Weights of a small mixture-of-experts language model, trained from scratch on English Wikipedia.
Experts: 32 experts in each of 8 layers, 192 GeGLU neurons an expert, a sigmoid router, a shared expert of 192 neurons.
Below are experts of layer 4 (counted from 0) of a mixture-of-experts language model. Rows are named router (the router's row for the expert), gate (a neuron's input weights, with its number), up (a neuron's input weights, with its number), down (a neuron's output weights, with its number) and show model dimensions 0-111. Each number is 128 + 24 x the weight over its row's rms, rounded and kept within 0 to 255. Numbers have three digits each.
Before each expert's rows: "gets" lists some tokens that make up at least twice as much of what it gets as of all text; "raises" lists some tokens whose logits its average output raises strongly, later layers aside. This comes from a sample of Wikipedia text that the model never trained on. Tokens count by the router's weight.

# expert 28
gets: " the", "|", " a", " Best", " World", " at"
raises: ",", " ", " ("
router:134141091150138118139136185094155139175123120132150133143081130122110147114155100101158126152158120122165161109112142086096128101138124145139117130121112123155134098183121150137125122109141151161103097137103095111115182094123116141161100176102095130126108136161118115115156144096152096157102138096137168117112148060135198144114155118129
gate2:115122093155072122123091127151160111123138124104115130107117156093234177130128111143134113141107137127132125119127129107070112126155101144175156147137151136134128149133145139140142123072131127118125145156123143137125105134131110120154153102168155126116158128123094159117118104129146088133172144111141121161094129128104133126154165101069
up2:184118128112132108139119100151128113118109097142117144110122055182094143121148140106075119137144158140150164106107119147128099140135128142138146066091120123137184114124084153110155119157140127140183136097186152112123130150113121128131161137137126100166144143085111129117123152128080126135116142138072153104155145123141150113119136140119
down2:109111106115131103116109126129125115172111141113129127137121173151124138054126142114141119146133125106134144140147145118110127143124131125163141137108113144153140103151123105130089185128128114104173137087159087135134130132131152141116144108163142130130128101093106156157118106140129173138124144124174155085151109153145131099163120127153
gate3:112170143147153126138114144134116124137137111114166112147126102088115132133147117119143095142096129103144143129134127127115120102132123101151128116096106143133084145162095129093082105098129116117140134106112070084134176106105135138121169151057106099085120069151131110135122163112151103181133128079106146130146120106119154123075134163115
up3:131077130135116103102099155123146142124164093130132139118168141142161110142136100123147131145112152158108121161115150125129137092163085141176149171140141126125084168115163115175175104135124130172175149145108137099135118110144107127149108087127106109187118145142154103102134152121126138104094131142171141135124115121160143117133100127141
down3:106155169124152097123159152122105105153132076093186158136114122128127127118126127153094138129102135092095141127120113114169143104123123122130139174093101119121120124134165155147111169088143132075147144110144097127130124113086137124099120134126087127094174135151136159157172104114054104088152123131142108167113085065140116166106125119116
gate4:128101126151149113129168111124125138060095123135162158116097079145113167067119114093100090115094099075195141104101150151153120136102155098122135168121125133114141129117121104093141128145131124119138077111104118135130133145141128124132132109160116166119166154139131137145121076101136125119123108145133145129105185124130136133167106107127
up4:144113109107096106130158115133139121104133120082141152142122122101157142085161126154111129095132131065142143137114089140107157119112109153110143134122110120085110187081098134114164111111121144135128129121170137121145106086160133125142115105180154130140145114127103152111177118139101141111129151126164191106070145086108172111113137128113
down4:116171109128136145130123115102126108135138119093072089125117136118144082155089114150126113189133116134137108131147118098114106128131068102092128129161125105163133141123112125136116126194162155122102138120099107160151164105132137160055098094107144130140170099144107157135100107120114073143162113117119127142132134141145114145116118168153
gate5:112162114140158117136148132072158152143160120143114123109151133122128155156159112111142135161133153186123107196145074092071127144133117127092141140125108119132100130126108122104116175116094159158129107122152121126140116152116171110126147147080128120137124095103123140149120142076164153124106153102146130122197136145116140173099095110124
up5:145106123057118099156123127112099151070123120125131129143164108157127161095126139111097139078147176107164159141106139142153145112102137135133112123125138151106153090087084123152122134159130146101150116144089161169124140097133145116158114158132176145133122097127117129091117115073112069121096135111151127160125131172108128134155143108115
down5:093148138149154107106121168171154167077105148110133147153108101154150149147117121112138160116130138079064145126103134178133127158127069118091132119146162108135147161098115100103137085151124135149143120156106148113103143135108136101143141138157150135160134144163147121154146173098093119106172128110181125126157139131154120143086107105135
gate6:158138074168145112127133092136181158128143120109114108139139133154130132107165153130115147130112105139169157163131086130145129141105140134148143121098127133153106145104096122111113104138109098145109180143114109080086139133081094112129160193108097102122177104122099069111111151148113136134122113122151148129154147132145110175103120169131
up6:096106147146146114128110118121148147110105132139132143145149142153120194128136154192151117147139123108097111087164125131130113126121123084121107118134128139133145185122156082129133098098116117093145148111103133155160162164093131135126143152149177111149162095127145117110162150121127136147075115164144136135134112138105116148066119194144
down6:111121156140134094138191138076114108114117075152126110179112123125143146119132127129146128146130101142160113129126098148099123093106123166157129118162103140123094116156110131142122170081141147113092099099150117145128051124143102122139103055129157128108119160142093152114112096127104158138148177117131106169191111113164121130125139168166
gate7:144172098125096126133129139140168135177128124105113126165134142148142182153131121113154104131108131147108132100129124062155145100155145133096159124119132147129147120129141134149100155134101111132132123118111085165144093121157104140171101144124097130106125101126129130089159141119136132130108138119135163093151109129171094153148109108113
up7:128078129090092141110113110108076121089103140149113158116130095108130072136144128141130136140120157107165136152116130150135110167114114079151104135143127087105152128114110131123159114123109135115139138132101170128153095122088134137138106114115138149145142156127136110157091123166107120138145117168090090164102144153102114085110153147123
down7:109130126148124100085144093107113096104133122110095146079115175136116130143122140128102134099143100088141144122141141130096136127130120126110117106095140125133179127091138108151142124120117134167135145129114111124085131151119121114130137144132143113180153102127074122115093157118148152127119135124134096165158148162082162107130121149161
gate8:115159143167141114140115146122121131123130134124126102132048113146110110103112154089101111128108071181126126134157117148104143092155129169106150154134114151129107161131149117130127135167133106142096077109140094107110146160176117128152118152110125126134173124125120125116134121164107125099183105147122099104111115128135095159160136118128
up8:114090094089108143127099127146110139123087107115124122105176138133113138132129081149141140116139168087119133154093098102126131174131120117142115120099121117145126121114137126173127136097138114086160129147144154154141115112065148140107092138122125114123093140123173111147119131129135094157119105111142138143131145121152173145110120128124
down8:120131143159118123122143158121151107122114134121086123159111136172112132147150130121107112136122111080128174140107137124149125092132136152117189128099176082136086103147136129091158130081176130128112162099129110118095138125157156118155101120097122133132130086147139090144148140120123130122179131145160073153123114186126143124147128136105
gate9:153117166146121164177128108128144149191136094102139129168092120113155123145136111092130123153073076114122136111110126123135107098112123111135112121133156155160142102094140137112126135127122177119104099132122129143119122128150091167198079115159120113130111152124124161141105157112102122126074139137144140072088119049105128148123146132111
up9:189136107131160094141145130118139132129131160129105113169129101186170140146137138147096145137133080116130139164127084131092139104127127184143138099138094113104156150108116125136151103109140122151112154146142120148073091117083127092170160117108144135145123151139152129135120123155088132105163157118132087088176153134114133162142117072111
down9:140086129118136131130118158118116165136107151107113112112160120150098137109128117146110145085149114097139111069155136110117108111053157139120106142132130089105129101188140155150114111107185086122158060166130142115168152119159096138127121136153114119154094128147163138115138150104144133148143088135123144156154142113133181112114131176139
gate10:119125133138169166149153120127133127067146131131144147138142109145133149115136181133130132130119093085139153133166100105144090151144098133128111126130133150160129141092142099153118131078137107141089129160094120127074139136135128171128105161091158121161084139129127163125074132112129110108123169134122154164130123097107165097161174121128
up10:137101090157115111129119132098144103143103095117157126121141077114097117127104125109112120134119168163150099088158113151167133110143105161160119116155080115132162125149144132139109126128093124158121122127122124131127101100196096120094113130163139124107095144140118087168150105166118141137139081150124138106111149172137109155166181167058
down10:133139190123139138181118148119099103104117107104111129175094111118124128140097147122117132160140076164099121122105129136126130122110140150108123151115099156112130156155086112121059193141124120131117124123116102172115121152135113126110118123111135124124104082145104147092070107107109139103128133168128142132127148098171119146057082136148
gate11:159184119134132119159083134089120132168120124146139147133125130124161147111152105132095128132116108126159142109091139114133151112141178155117091111097169148111120144144146150101131149135132121119101122145147109125143177142121165145153130141106096129126127113134097108112191146124173108169155142162160152138131154127100137117171151116130
up11:107161094084146126108116096091157151158134127144146130155142149126166140152148121093098125138111135135171121123105119123139130134146146140151160089102091105152128164102131112065155132137101113113127159126183122154127114133115128123153133115066117139124139127147113123117180129143155109137187134138130122084158136139124160160146122114146
down11:164103068146164130124096109134116132132154184151173105114121167136137118133130126176117111076138184152094124102107129115138108152124125106147117150123139077131101142145111126099157130122143131154144111153182128099133107146141113156097174119097138116164159138135145148074131123117129132144122100137091109134091143156162114144107119137148
gate12:087124129170155100100148119136149083134126087113149111123110152119129121133118121144111117102090109152114114140107154143132116116130119080150126138111077092097173132122085171142126111116117087161144166098120112092106134146102146104137167159093135158214181129121082139152118130110099108159143074091108159096150142158114124102178146116118
up12:120135111129146072100152130103131108187153142097130076127132169107126106155087140142158118158109121073109154089129122128114154155144133125134132126128094114103091090168147113104095095159106114071115129163102150136137118106142111090096110120141069141104126126149163148112104115148101107102104118153127079115122135134098196137107148128155
down12:163139125139139087083106119120113127153145123117066096175144121078121095129143119158140167135097165118118142081108138107140125123109111149131071079147117163136158111126129164136151133129151112178132126098128113114144134090158147108121119138120129135150119154116150112117136167119096095096135127092122112131105137098126133115096147138134
gate13:167127112142160165148127130143084094114146086128096072163082149135116090187156161115163145142160117110110125113144131135084117132099114126074112106139122121153124131192104128133123135156135133145138145147142128139118119111127108119152140150137094172083148161101148126106104141165091136121110109117127142159132114107118112107127125126177
up13:127124140093135131116127090115141120111140129091143126175176140124166123162164119116136145108151132100151109179125132126134123101121127134109117104143113095064149144126103107100129149159112146175175150135143166130125096098102103123149063148137127117130129152102156149086099123155136129114087113105162151098110116115144137104144098142143
down13:144130098128146140090150191138152135117125096173147128094122148138123130163141149120132139138144092128136173087109122156104113107136127155163138138136158110125119149124129134131128078140156129137133143135113091159093112155114138109119160139098178097136165130129134151149136126123089121120139108118100198081136084109137158097104142087136
gate14:143153135148174117166128160111133143084148117124180114166112137158120119157116125104145162099140101152131163105119180092116131156109129104154141100092126160123129107144153120118131144086117196134129164153130114123074134143109098124136135156141128130116134125133133120082137148164138121165140139133161167128136120102173135186142108136076
up14:129155142154114143158112154146149113127151140150144147132107132149112111136132106123123128143119168109166131061125161093132118154107165127146091130190152186080157105116159073105109116140147137110133156112147106109094124085132132151120136120182106142149127106109185131144129122158142122122123184145125129090126128108141155122127123141086
down14:130121125079181100122107101097133141139127137118148133186158133116096109134155147142132098125169121137128142140157170130138129132105162099129146114117140121121139111115150094107066136133116144134130112104178122149088107132062102122155093119197157079149151151083154148155106151157145146128136157122117139104132138116123146091113138095124
gate15:094117109166136134154100191084118148139078067124084185157126087090129134109156122156139135096098149105140131157134186085080126125141131094129136089155110126132166087138149106121099126121149144140129131114124123132084098144116128127138122111129130135157129116137144114139128134147153121108090142146110112123114088147105159142138141127128
up15:111112074122125113134126171181115118086141137105145102121099154128109125138120057123167140134139148135119113085135151135134114144128154164097099111152110074128109133132105156102117135148135110114147150163164145057140095099066119118151149111134120135128104128159145099118141133093109101100139150123133105113145126141123130107115119112144
down15:125163114150133095140100143122113176154147153086108125143146173106124096144115115133100152128076146103112154103102133075092147123104110103085107123106136131108137092118127112163147165105174117078127105139119096175131168097154134141126118150098127116109164143165137128130139128109174077104141099113146160108146122130142139150149136134177
gate16:129149145154109135131119128106134128136126124152151164150116145121130100147189117162094120138152085099112138078099136118140122115141118107140113157115140110106137082197135121108121129089128096105134126096129087119169140123136115164132113101118153179109095137165145129098129130104190126159125165181110129153142142099132156135103144102123
up16:143147127123146142161111153103156126177132176131133096148153143146135171157150119119170137106124099157161097148098105135124106147128164139108068111128125157107155095143102097147127149151102146142086133173182124119133126179104102145085121137142125113092174162166139136146108158159137137127121117142115143106166075146160129088131086094139
down16:153131115158158129128123142146107129114114162113121099137170121111090138144174169172130113111155177110157154147117119148128112130137171153089169083115107078145091152134154099126130179138150149150091163171185110130131183122148128126154151104112145111125142143136128114161100122148164165147161110090151160116129085129118141097091118115081
gate17:150113149188141088155156125131115124111178132084122132132125103099125156174158141149124117083137131125186186143167154125136166138122140156184124132108140132118164078115127138150106126090150160111098094148136114105113105143137168098139097146106098148148135160103170136125146119124106138136155143090104084110156111135141076128123175103123
up17:113151154108149153126114131147163146115123097122153130082129117170119142106131100132096132133094100109123109103115097157150106138136114123125119127106136110173107097164122162120110115153140122149091162141165122117127118141143149141116116105137143177145126106184130152107145162155106120142108122085127101150143146113152126133110072148128
down17:077118105115142157125129140122107156077141108121156103142097158132164140148187197119115135131124143146142110055178127106097142129154136141143139156146137130135120126129105161100107149167097153110120095161120134114149105134107161099137118132063124125153140154113122129140133108139125155126107137108128113107112163152176100122150132072153
gate18:162168115151154153143147146095153150138087138131124124150109149115116193123143105137126125164164117155109088153128136112099125116139121126100118133123092129170121086087121125146145115120084086156092107128129115132123167138192123113147075140083087128127093150147168113087111157108097127136129099159139105099141150120124152105120141118098
up18:164100143098150127121150126128107152126120130110161140152114144170135132130115106100123113157142113180099097136115141141105156100129146116134121132109140109175127140110115152102129126161133141112088105150113108103113096133109130087103087140107121115062092123124111099169122145170105108165147128105106127109159149134109141157116118099160
down18:147112189076093141118134130102087110148137138136107124097145137154177104132108136094121162152110108104096105138157111097117100138096134108134145105083083118152141157106138152165146171149110137120138099156116179173144115153114126127113135107109144087118107157100092135141107109154138131201153111141146137152156136143093169144124125110150
gate19:113125104154134118131113157138115136166174152119122124137144150081149111132113136181151098147095099086149217116128118127116130121129151121098142160125130104114146113053130168119102108112186126124124121131097098094139117118071114138159145141105112120110143137096149126046133131110148135107149170154132105103138137130093112130164129116102
up19:150119099138135154118144128132153140120141139134126121147127160092124122205117122139141145154163139080146129094163138137136120134129117079145120158156111127090114129102113152112102085120163135142123194166130149122102099148150099141156155122143143124145115136075151183121114111152124113149112132145130194135121104116127112108139112121174
down19:171105134120143124177146111135140128130171160166110110176159153147149126161160170119128098071161099125149148112135087086102146107131165172110149123122117131095137139099135176116152157092131117120127128111117106094121148128133110170131113148143144123094124145125141085101119124122121112161139182158146140170132100098126091124145142103128
gate20:145104115157120110116132111115148111108155119128162153118111165127138088136127128138147156150098146193123127125124124117103158113118108108140152117087087131091116144132102140108118148115123157146159167102103148142170119120139143193111146154101106150121136101128074170112151128156087126128130096140110105126116159110107110167155144134143
up20:131138175106156127093136103140162132142138128116116098115110174138144069188146131123105119139159125133129179135126170138108147114122059153139152131149116096135134133132111128127130090139085122139112155112116090076123101111125115106115153171100135157123148110144154106127124125088104130148197100089155139109147084130135133139154169137143
down20:137098097140140115157142155136130138113140170066124123163138091122115145112134101114196114127109159108146123130121110145125107113157117122113132169107137119116147109105091134119096094096137130131151139117171111098090154140141119126133140140115134164152140115106144106175153121159142090133108117127080125137123131088111186129107125133151
gate21:168138134119136122103109168137112130125222055136155127113117092097121106121100108089156119139100128094136109104139092126151112117149117101079109127140107130131111103139128115161064145094055118119118127139118093109120104138086150175137104141128094159101140145152144140149135141113122096128083119122102136113126152120155100111139108155103
up21:123129114134140142139153062145125149094079127125138147133161160129143117171156113134112138141140143085154145127104159169139112161121162121138134096117166110114164149080136165113133095118122157132191140088141127171141119100177121153138131126105112123172172120084114078117133124130154136138166120153135154101088130125123111142136145143095
down21:105097127113170135170110145131132111096174137121121122105168132130128100113127091077178158139108100091129122127108169161147126121131124105132081124138083128185158131142118135161081146129141142141081123081127130136130161109138120123151102113130090131119112140179110106173109140098140136140105153111119127095150142078139159106142149174124
gate22:127166077112143114126119169135120141161119111111123152107125116154183101113130121110160132163107159106153208139124112125046155090102088121144136147144118126113131129131139137157116118095150083155141118124176125162110116129166101148187065112080118118112112155114161155125093107154124157110131162151160100121099162114119094106133177119078
up22:131135111145161126098118138119145131109179122124108130144120163098150102148146110132137153161165135145112110149103079163171107160149121129130184168179137142104108107156141150129094161157121142092143171132153119128134109093169126137145131121139125164098138162116172154164129125149138153144145108103149144147127112146189105154094125133092
down22:126125177123119156144156084153121140151160113126133118097118093118121124144155114148117143190096116134141148117117111150131126144159148164155101117088149172145140146080119089163096150153142135110085114115083130130128117125153118155118139103163147143101166141155068103119133148140111151109166124092149153101093135127085146136200150148123
gate23:152129148135145178128135140115156154136116106167154123098093119109108144107127141155088107082124127150138138151151143057135146135161130116123144127149187122165129146133129139125139127160130143127111122159114122122100155069132118138115148084121126128152119109190072106133159103130131118129118124115116147211133132114098146123156122114141
up23:131137146109094120144133119095136129132146102112147164104155102143130150081123129127158139104093136108081157145121101106087121097112125108077104129118119090149147110151168098177139139137118129123161108118091120162180132138154126087114085105132146135127131179125148129137093132117175091114079133147099105126146130111141164122139145125116
down23:144124166146153160168145096150114133112134137088111138167111096111149136153163100112152112156130116151090076155104138164093128153119148105128149111167098110116101124173130103142112156126144108160142163148163155120129101120108156163134091136131130066136160128104126154104106127075101134142151131149137108097153090143111116067100111137134
gate24:093123130119117110187101161138121105123122158145146134136120109079108105116137125134112096097163075145097145144128141111069111115171131157095083136149140103139119098118122147089109151144161158149125126125173135084126132085119083144116172174143170105105128116142123149126151132129117103080123135064140151125105130097149175119088160136145
up24:168152126085147130052139151140105142128156148116156123145123150132141144134143131139131111105131153139149115132142125166164129134098109108143160129147118127096140169087103152170148074112120140162162131138104144128113099132120169102157110116094116118145175174096091128130112093172067142077120128145138153171116143133104114102137125097083
down24:111121115120108147168179166136104101137138123137132105156121182138130130144111136134149178175091070155119097126106115128135084158160130148120139134123096132143128133131082141177090122135130134140103128112074091109087130130099173141144124117122118130133135067151117135167125125112125167141117126102074083082134097137106125158122128118133
gate25:114119105146123123121146157156137106118104126135144111078150139085094116089148149135130110124146180073166142065136154149128157152140170133136134132078160121133099105156148106126145137160074148147115089177084134166107118127147102115149138113165148142110130098144082096158148129142110126133120087155100111136131095150148112125125089135147
up25:101098128114103154105139114155126171101113091140130144149134157147065177170118140140073100074152117130122113129114121101133096155160156129117148130121161099084113124148155166119127118128101198105136130123136105094131116113077146082129107121153133162097103155125107152148143146150136112109119096105118164116109148118099103147137117111149
down25:127086122136087125121161105172153144138084134133096108089128091119119088153146130151085098142160183126146095186130099184141126144129139096115169148096158098098092117181125126124140098100098123173103079166125100115095135114091143104144136143130148153145127114140119155102112163171098142138166093137137179137177087143125128154131112143130
gate26:140128118147138135116152129130153137115169153127109128162097150130128131150104089140200124149156092107099133138145133098143146122137093137136106125144110142128138112158121125190109114129114139126160133097130143136136162124102067131116119142135137097127119144085149114115070129139116125166093154118133123136111131098178147092107145126146
up26:139134131173160125120133149108123153142151128174127141151084125132102146132136133155179105147110094145144113106118150110123124093111099126119154151167094112147136092141156146148051135092098148099134155094119154142082120109126098136141110158121142135150102152121176119110102137100134133091131141153107137110122143127143159134120131118123
down26:107132141136097110087047112190123123099122140130127096095155135107103140131110121146109112126106133081114131139144107111148116138135154139122123102071137109119115133137149105087168166159136152128126124163132122083124117135130126148119167089150154140127123109160061168124135131134136126139106150130114155146124114139109119128165131167123
gate27:177179132150168135125162097131177133167179118110135114154146185145147137134141128152142122106108097102151120097114174149131131085124113128176146111099148149099103114162108133119141152089103111128122102174119128125116122111131157165137101187160148091110130138118122147139088133119106116193144143112103156145129086132107151120141147119133
up27:114100116119156145100160199118105136119113144135180117110194117162109132101118113081140113127136146188099104153145135110133137120114116084083103153137089166171104153160154132119155152156091150109182155123107138112127116087118145092114115123082114124126127122100122163138082116135130145169115091110111116184136115130156136137113103139144
down27:116130130133137137114144119098102121144101163113126149138100120092144153127136125125145139139077102149132098147144126125124098173114097112104177145118122136144145108168068114119107090140075113139097142123132120113171176114145158126106138120037166128137138151173157106137177098120161133094120084088120125103117126182139098130148128097099
gate28:136118133150126154101118157141127142115138115126137125124104115116125166080119123135132153122153117134164160142105103151138123112149154113141112100118163107173177149097143148124167121121179171182125101146154087095115150104105096122130153132122103096162101089141130143149144136133078142106120146108152176124119141140112098132096102169131
up28:147149092107105110146111134124188107091160107107174136102143121155159155168123123117089099145123154087104130120142144110152102121128124139155153136121120135104088132150120127140083103158108097108142118129161101154115186157150150137100159158152163118089146130075090135166145122131131080179130106135127142139105128110144092115148136100081
down28:149179113134128152078108081144107141159108108148120148141128147124156174114135131088157120130152148127149187136152117159136138102108132126135140107116169130121118142114101169096141120120118154127117123088098126136104089176129186184125104100135150126162163154134102117132148099141108149155134092122109157108148110095135131099142122170135
gate29:115084135105146102148124131165104136137133139152088146109127131105152093105121132143127098126101153137197134115146163156132148123111102096151150129116117166082126102107113134172086154180111124161124145139136103174155141147193123176134103152125117124102109107070121156083144176155089140156115121137121100103116153122122120141148173136141
up29:102172161103136152141128137130149129101141123150118168138110104181115115130093130146143075129141130191106135131119134133129150143124148155163136132160125106226133123119135137107156102152120097149130110127106113129116102149131159102111104128106160151164143143105089105050144143087138142105106093170153097138129138152129118118132136117174
down29:133136114088138129117093137141161144132125142130185106153149117164125118114123129138155119120126182160114105120146170136194087114138153118145117122121147109081148130122107169126122122110141144134156091159117114120136114152149140111134136165160085152150071158126155096188119154206157118112123139106113156187131127096122123121136121111102
gate30:107148128136089110136111099120137180162145087154111147123106101117122103133134161077120107134152125148143138143149172114171131161134118118105090138160138163148086119152105098134121159157117172123131113143118134135118115148081166161144176145177146132113144122111167127123150112116136137127094092138121132126130196122149107100115155140126
up30:141082132125126149096111148097096102139108116132102098108120156136103175170096111124139143120161106152139109102087109093109143102128093117092143123083133120085104124117158111097152155169155114126103102091091092156162146155125128119093136096084127138117131126133090086110164123102159162151128126102139148187119136127120144106078111095089
down30:170129157134188142169112156130135153101135136091097128148125081102103143121122140090149170090083149097162142103150155149185136152120148177108159133119116129107169120140117139116158151140062153162123107097116109099122119172134087133135116184122153158135145078131096153110188136139133131118096103116122139145127132131118135102131133072086
gate31:140134138138132145144132119110098117112166072138181157101130172149144172138107086124112137083144152079135159081090138104137146136118086128146107131134148147198130140129151091150110150096142151121143152171158143162122175114151155148126125125158133150084105120089164151130184172127113141115124118129152133109184142137139192099096106116171
up31:153161141087110144124130100140093134112100121149090176131106123129086123105103131124137137121155150157112125078128149122113149145111153109115133094105137148145086118135094113091122167093132110136146156137167134124109153140153169153142163135125163120088105112107123133168160124136164129069134147094101115118137138132101128123116160145162
down31:072120132080120084123113134103147153102147148146110121100150139162163130112111151143106123075147163110117181123109156114139106136120121128121113142143125133102114160103187132129108154100159115130131122110130131170124145121116136110126132069101100163148167124099129147107136176120148105080148127075123138107143105136149107164095124099153
gate32:115097150114139125114124132131146133144181143150146151162112104130086107116083106144142124115128125125157145130149183154118154108148102126085128129121117172121121091174167130157123110135140123124133113120106131111135132072128108138158119106113115147096086117140102109156147115176151153160118111116122167131172131096123136127123131107133
up32:166162113152118112138124100081122119160136164116068174084116146120117095119123119151102158145138089169109146137156102080113142141131134088087157137131126101130100144088138140155141106114145146117125139134125163108171099093142159125111117144116129189098114130101135106150119151138135156094170104130135136130154133147124161120147148134087
down32:176139133120112142139159152156136144097127102167096137136105103082148124145119125091112088140143130154111070130128146134086138164135147107111102123172135148160125102140096123122121145166118121115137108145162119135119145114125131144115152121140142128150138166111176077143158180144119119156139099180112135108150119097150150121120145131137
gate33:150115085101135129152113172118135125164075133145110112126112160108070162145115115126147130125101182141122134124052120079131114125130133144123140130114114121145070152130142096117161141139118154140108158112109120133138183124162099116131125174118166127105104146146148145145135130179140136154122110149109142131127093146122168141125076126129
up33:113083089123132119120111170110109132141107095134115160141141162135103121118112121125133148147146098154142113107101130122097095122145170134088118110105134155145094143140145146114165146154126149121140111131136112095094154113101145144168163130158127144119131129125124130120173118117173127108186123120132080115130131139099113155178134127120
down33:193111141126144121100105120144160123152101156092111115144161128117130112110195113117095085086134132195179146161170079113097154134108145110108120162133151114147102157174129143123131146130128092146109177135163169087135125160130120135131128150071113086150168156143145119090127111112123117128108119139126070124125118159159145152126132098146
gate34:141150189158127132139178123126130101127137133122126147159122159134127144105141125136114110133095133095119100080130157111118125107134133101105133114129107144137134112151148120174143139121114131106136131128143117113146166099153112139119138154064126155107079143139100188114114162132163102132122131109138140071160098080125101131123149093130
up34:143118137070144143127142138113158134140112107119098117171101125104145124102102147153152094166147142074123102110138137144134118142075125116143111112151104087122119153131109121124087115139122135133137133133143102131055120116102138169118140124134152122115196115153138091123130147083142121112115132136124135130091122142111166146132099094134
down34:122148154129133130108124126132134111137130155128100132159133092100154137155168186141103142126161075097138184136109128091118117113148140129145140176110099150113135080106161109126138176122134110117117120115147108171112128101152081088152136127119122146113120074167091144117124119120114126134128142154169123109110106145126124109163080068146
gate35:159137108167155139153112132124140097129074117103132105147117106122103060137127096081127152135136175115121119143102099122133093147131119154126112108106121127119098074129133086118129150142142153141108115178104168103174104141154135140156119166144123147103119150110122150144144128127114082113133099107109110084140105159094112152143160120128
up35:149135073153145156145088139108150095129128142119126120116147163130112082135097124139102139152159166134153132116084156134124096127134095134163115134153122127135131120139143107105095113133171143140085105157119134168147093130145142135113118162134156120110089148105111105117125092122103079150127154112098091090132158145098128150148164085169
down35:108157191100109123146148138132131157087120121123147113154143133173153152128111147146127083093114107156105118123120142156162178113150106130101125121102132112123139141092108120160132150159146098123197115085112120149134149111112129101146157163150132122166106104142132132120092164136081158127186096120128119167131128108138166135093103079101
gate36:156173149108129142097139144126166117162118141110122106162123174138103151146160145124155089144173132141065138140131122072120120091156112153108149160119144122151114144164117085089108102092096142134125104127154113125110168122130132102139119141092105164116122087137153127102122153164155127135116119099119176108097112091164104166106127129123
up36:104175110139138149125114125085187109151123142113126115181101192143120161152152132130114116119174129135104126150134114108096139101135154164132158129127161131147107144162134123093073107106120144123132112112173116097116152128116137089119137172122150154131123130125155170122122140156160107145107128094141186096114128101144141178130135108146
down36:162110116157094146166111187150115109161150136127143103120129084146113103063087077104109091129102122146133109134155084122136103066140138157153098119155144119177113133164125127134094145138154081098146095122147149142136127135118151129096148133114146121123145136116115151139146141172120149108106173129101118100075127138149124118139127147127
gate37:127122108119099135128100156089157128138104146128124124151171143135136144163158137136146133117143120173122074127110142125174084144118158131106129161138127146152135126152134123122162137132132150147125098106120096148108133128124107192143117164106103181131130101156100055116109134120089124120123132101166125121111075111127132155124135136124
up37:133117148129095121154138162140174123117120093129144120107133123152110135188163130134141146132135188163184101118136101125167106145126167128145141155133113138152152118144145153163108116115111137153125133125138113126107061130114136147118117159114145178121140120139164090119119157126143122130137114097155131154136118106128168136146115133130
down37:133163143081182123107144113146109155185116101121137116169136095111131122100163111137099106080127124128112157153133115147126149151106139178137122135170139143132116118121125148121153202171116079118143124103150138114091108165113097108174091136132116099115144105157136126157104143162085144116128129138137146140107132159165115106097108141138
gate38:147139110144135116161141132090139105135157130125159145142107118101144112128113072070153105140135132123136104120083160114145115134135158170123088101134084158161173118126147126164151134100125151098125134112136141097104102160125089154160168163119140156121138116136110120111123141122116129121067128110161126087120113133187117171115141149110
up38:103115137163106140140137124122072117135075122129136149142100174140109094150118152099159129105086117156146085126112122161161127130127131135150141105138059169125136123126092163145145139091129126142104113120111116147126143144172174158126147142131123126118148088175087111150138146140121119072126118117136103129124111127142136139140140132141
down38:104118115094110130115086156145077149115128132123123103110131137119132109077092127149103139129118177181107120125141114107143155123118141112142116125120118069095112146137148158082131119124128164149084138097111152156119137114118120190082102107128138115109126132178118145118140101117121127145093155114094149158113147128101144128093126121137
gate39:133136172112117143163102118165132128162147146127118123157128100088107151142096146149137106145167140157154172098145109110100113138141139163096133121142138136149111144165088149085108188140108141143129124123172119106139134124164103150133132122131154112107108159128149163134126157115141132148087167113117170082138119097140128169104096136123
up39:118154120118132118116118148168126136128087116136105154091110101099109141164139136119153101113144161125098157145126149114155145135093118143131189136151186157088163110090156118133114095166164149149143106131082104118134104129120110144134100146119114129111149112151153119070103141131112135105136132094101150143079134108131136072133135110134
down39:124136139136138092106105132155117113107157104158126100132128140127140089166130178140123124115121103096074137096146137132130155146131106130144148150113128068158092162094088124121124119097142073137103121131154116114109096111126162122173122127115146151130124090117122124138139120118131141139122143121145171129105096211112146086141076132122
gate40:093115118121111098117150130090152145171092120137164126168105116110112117088124113111139150139151131132148086151083146095148109105117140105108110140129102134172146101132124100164158137162131147143167118122170130159132135100128129139146087109129091113081078128120134116110112123139128122099105126134133125136091141115130167145121173096134
up40:094114106112110101100153127087101118099133137125175130159124096125102129101127087131166137130123175077147105107107114151096095094138115149139121161114156118183126129151143147166124137122171141129164087141145147152131118135120144112110096164152113109087082145100150120160121169101128127114077126147119134113098124129151164110129144101129
down40:148125164109109129137130109134081096128080169148069103152111154111118097165110126139110154109118084160151164125101095117143101125145140137147095126114093134122133147094137123099152137108124133116106164155162104144134135128162120122136169168164091106129136110122106132112156126151104118111148122163145176132143135143155129143100131116139
gate41:074151107094089106132125107136149148108166115116175152164118197125087103131177157136141147160139145068115139147134140095155141141125106142094128102121101142121120100147138113096096117132098147061128160119162105147112152140126116137089077134181085125129129121146145117131124140136107124173118135105154122097151106110146140123113145150121
up41:150146161161085133076100132137139096141097176135118119143120098125123141157111158183126110121092131137132163088132148141144099119139146115134107177137151061108121122127101152102126092155092133129132120134164119133178136152132147133138131173099127119101142122130139131127169127128121128069123101152107104149112138134106091117154108129106
down41:148121148120105122113160146096141108136127131132106134109104127116145123182101126120195118171143124152109152103139142127150166102112140101076097143134121114111134133145136126119168085142055101158169128144082147111128133120111145134123129161117104082110125104132106126139148105163110112120137183113138123165108186109153111123109126142124